From a checkpoint of a small mixture-of-experts model trained on Wikipedia.
Size: 9 layers, width 192, vocabulary 4096, 40M parameters.
Training: a variant of Muon for the experts, 545M tokens, 4732 steps.
Below are experts of layer 3 (counted from 0) of a mixture-of-experts language model. Rows are named router (the router's row for the expert), up (a neuron's input weights, with its number) and show model dimensions 96-191. Each number is 128 + 24 x the weight over its row's rms, rounded and kept within 0 to 255. Numbers have three digits each.
After each expert's rows: a language model's description of what the expert responds to. This comes from a sample of Wikipedia text that the model never trained on.

# expert 43
router:135167117124153148120130168140120133129138126133134135106116107088146161133144122176143170135169093127143160131157169092122150142107141133175122149156164141107100139129159117150134130111124074110122160136139103146159107173146140191150144078128104139128137168133120104163155162149101161162
up0:136159122130133086167178149111118110149176104118172120129141140128125129160080165147144104104120099117097174147142131074107139120144145155143132132110095160151142146153118133173131124093170150130096142143128091095124104106162159090141099148158157122161123106136110119118106094135143145138
up1:124102117113178187131142105166139131097114097109156098150120116124105109139110123167111132103082152147182141149083134104113173119151157089116119129133149100132135146133123144117104074125128128130143102097151156152138119171115069146166141142120135110130173087097136135113122115124105147125
up2:111117064114105139088117149134119145128138163070136139139149155089131145103105086157138104146120177131144116154118145105101144129152116121156144133132107133101115141158103094133134131120096087100149138168096133107128150127167158116124080143135121144129147102157113125112155206103133126143
up3:168125179134084136186123150166112134178147136127104168181178148174102191113120096118131102129093107133114144133136127122134102140128119121122162149163159119175164133106135129127107120118119098132155111114168142129132114146124127129119125161115100096095123117100109110139156112108112119140
Opening pieces of proper names after of, the or a pipe, as in Santiago, Sant Marc, Genus:, South, Liberal, Maverik.

# expert 53
router:160100102138126114170112173111124179133126179113125158127100127135083147099139127096137140138178188122149165120101125153135101130148123174163184081157180150122141149087095141091101116157131171118139114084176102114119107138117148115133131128123143141143124087111138093122111159112113178101
up8:151162095126148111108125113116154156147115156148162155157120130134149124140117136083110119110085164139106130155148137134121121125124178121133182059147126145138145122094097126139134144103148125162168159102134096149122135151121186134131145118118136107118132114100118161119087168127118141126
up9:093133143126132103200082143139128119169157133166130175106059141147140109100100130148130116114128203150146127164126113112122128150122139148145140118120124118122117133110118103122126151132135139150126191144100153133157136162127140139127091147105119129113095051147147164143140117145106129124
up10:144144095096131142158138170107089104119161126093132148135129125117106126151103135111146121111154133132129119157136111086149137135132129149090158144132145120123154177145082120179147121158107144115118129101152146155114182164135107134127132122105116147096133091125129122066110118149135091124
up11:151055106105152068120122104081116147119096104151157150125149122132161140148119117086146071155102127143120111124171160133108158123096110127141152121125123135148100131123140155130086089137159131152110125125158110139164136128114193149166110136119133153133115140145129097087102085111105116113
Separators and dashes in sports results tables, as in Bronze medal – third place, plus pipes and word pieces like ject, born.

# expert 49
router:140134160134142182130131162081122139103164167142141155170098110158139163105141104124079139156129105085096109099129087141158097109087115118091143117102141141113156131169111114147117124127142138118167105146133135154109072094123094065155109112138099098146156110124132150146113062087172127120
up0:138116122151089141123104138133143137161173089115140128120134089135144100143093138146136142113112113127181126128136132136150131120148098130112135100129171141156113126192108120158107127126096181091169144107104172111085128121117149114165145136110138118113166132135152118100107131100133105103
up1:090181131129135124106128145110133113128117134147145110148120070139142074126163147175136105109118111094137134068118138107076065124141124083151104148142148113128142103116084155115154084125156100130116146135095141099144140125156151100134138120135149092073123148114187144142081122114132137126
up2:133155118131130098091121099100156134112135129133165103113109086065081132123137083165152134106121161096112071145139133136090127128160082114118129119108116120141087133092116200129149124153088154099098087173093155130173133140114189113138140100155157141117131150120155106118116113136159144092
up3:134151111132115132143152133144100119084148157098111164150135134092162142107154159107159140189093140138108158129122159151126110136141098126137138127107146119102150096113127155125135123103122083141115129150142099119063128105152128115109154113125109089086111143106130150153127101171155099157
Pipe separators in numeric table rows, right after figures or blank cells, in sports statistics and election results, e.g. 118 |, 413 |.

# expert 29
router:139127138175097140123126145113122135112151102122134157126128133151126137134114100169121140160129101121153137132173100112103114169102147121116111164123139143094133094133138146168117122109143168123134156154138099133142133128157124121133140137150140140113106141131142118127102105174147115108
up0:106139148137128155101106139149154169161162089135127136093117136109104115165104157125111152115139094154135119133110116155109125114121107149156142051115105097145134114151139116143104129071127111171149125101142140166147115050101126110112074128113115114140131098094119111148092094165170133160
up1:158181105106143145120129124124135124159111146112124099161135145124160114129103150139127113113105059113136142090132109126153179094121122151123085116120118116121102146146107183123133136083119125160141146149154132133159127127103108090147156139141145157138157096165141142150138138150129158123
up2:172117127084106093090133139135163148127102079155120102138160163145150143146131073099134113122134130126114152065135101134135114175128106144149121143141162147127093141154137168086150166141116121080098078143052112111097144131085095125128081093118087113107113141151100121137160117126100138111
up3:069158092108151135116081142170124127133135100123092124152156100139126143140140130114153114098110080108136135087140115147162128129084141166116083135135143144096143078168110142150175092153140145139119147122121153090123088106129112107167145175164144096107142116174185159142104117127136093121
First piece of a capitalized place or proper name after the, of or in, such as Sy-ria, Car-ibbean, Mid-lands, No.

# expert 45
router:070085147124140119151134103125120169132098095172115122109151112111112111132127143093120119138146170176156133098120142136101119091133125127111130112115156118126138109146133157113072161124124143139169121130114121182092125131149136171129165121137103155140136134141122150129114124129099110108
up1:091138112115130156117101151117119122091146142158132132120158103127152146129118144128172130118127139078212125117138126115119116094135086126148123153130158110089113140140164133135102145120120082160151113145140123122163151153105130135151127155112128050133161130152164167164172102098139169139
up2:098134102082151173130135147099143110156126132135169125127111156105150119121143144122115085110137164152126109121113149164124116109113120137166138102148153116107140147117156130099104132140109105147096135121107112121087202100150179133153116136125162120123121137109139074125140136139146112144
up3:168116110125124125130151199104134142110125085168105117109148105183121134176169086131111072157157117147095086117148144128162144112151118146136112123120119127157104178106170115113111165110113112106120129094101130105139110108094105091137146190107166125131118143142089156120099130155129109100
up4:096134126195148115179159139131165157134124171096141123102145096102092103086143143121121117090136152099128106116141129150101102133155111090159133103152143141148145112094146121153094124109076159079085119124103086089135142122146137162126132178128143151125066130138079138115145128153115102172
Accented letters and final pieces in foreign names, such as Higua-í-n, Zür-ich, Gors-uch, plus closing pipes, quotes and parentheses.

# expert 25
router:115095154113149140158145154115144141089142157130155174157127111152096166101156095145099133159145125124132138115131085167137091113109121111079154114103123128107145179178067110122091127100156152129128089145131124137113115098122096118153129128097116092138151097107098109136112093133122138172
up8:129125128111119149123096131134125143100136135108090140121121122127104161108094072135118134091159117134137118143128094110126132120128092112178137150118089131188146073129144124152152103145141118138114164140123176146165147130074130138117103168114126145169116154133147119197132087096104114143
up9:113143132130108124131138177142079122107132128153114116142130136116131149133095095125133155128134138134136139108147131167107122142161108130105135089137150164130144133140089097129138168126130127140096165124156131114066163154135109138123169138166108115087124090113158126150114083136142145137
up10:138123075119137182140141137146118076118103146097104142107111153112091104110155125131117117116157091129138119125075078109125149152098090106160178120097123161144126137129084101113168087123122152104123149156158111121133146125150134146094118145096134129124166144150134142093140165137159101137
up11:137140110159147111127106155132091126102120142167133090088160140133100171106167148131094099147138095136116131127157121148104116136120094149090146171101132136131167133120163103099095122128135134128138081104112125167143151119139166137128120086098106091128154142150131118177104102137132104116
Pipes and semicolons in table header rows, after a label or name, as in Year | Entrant | Class, Entrant; Car, Japan |.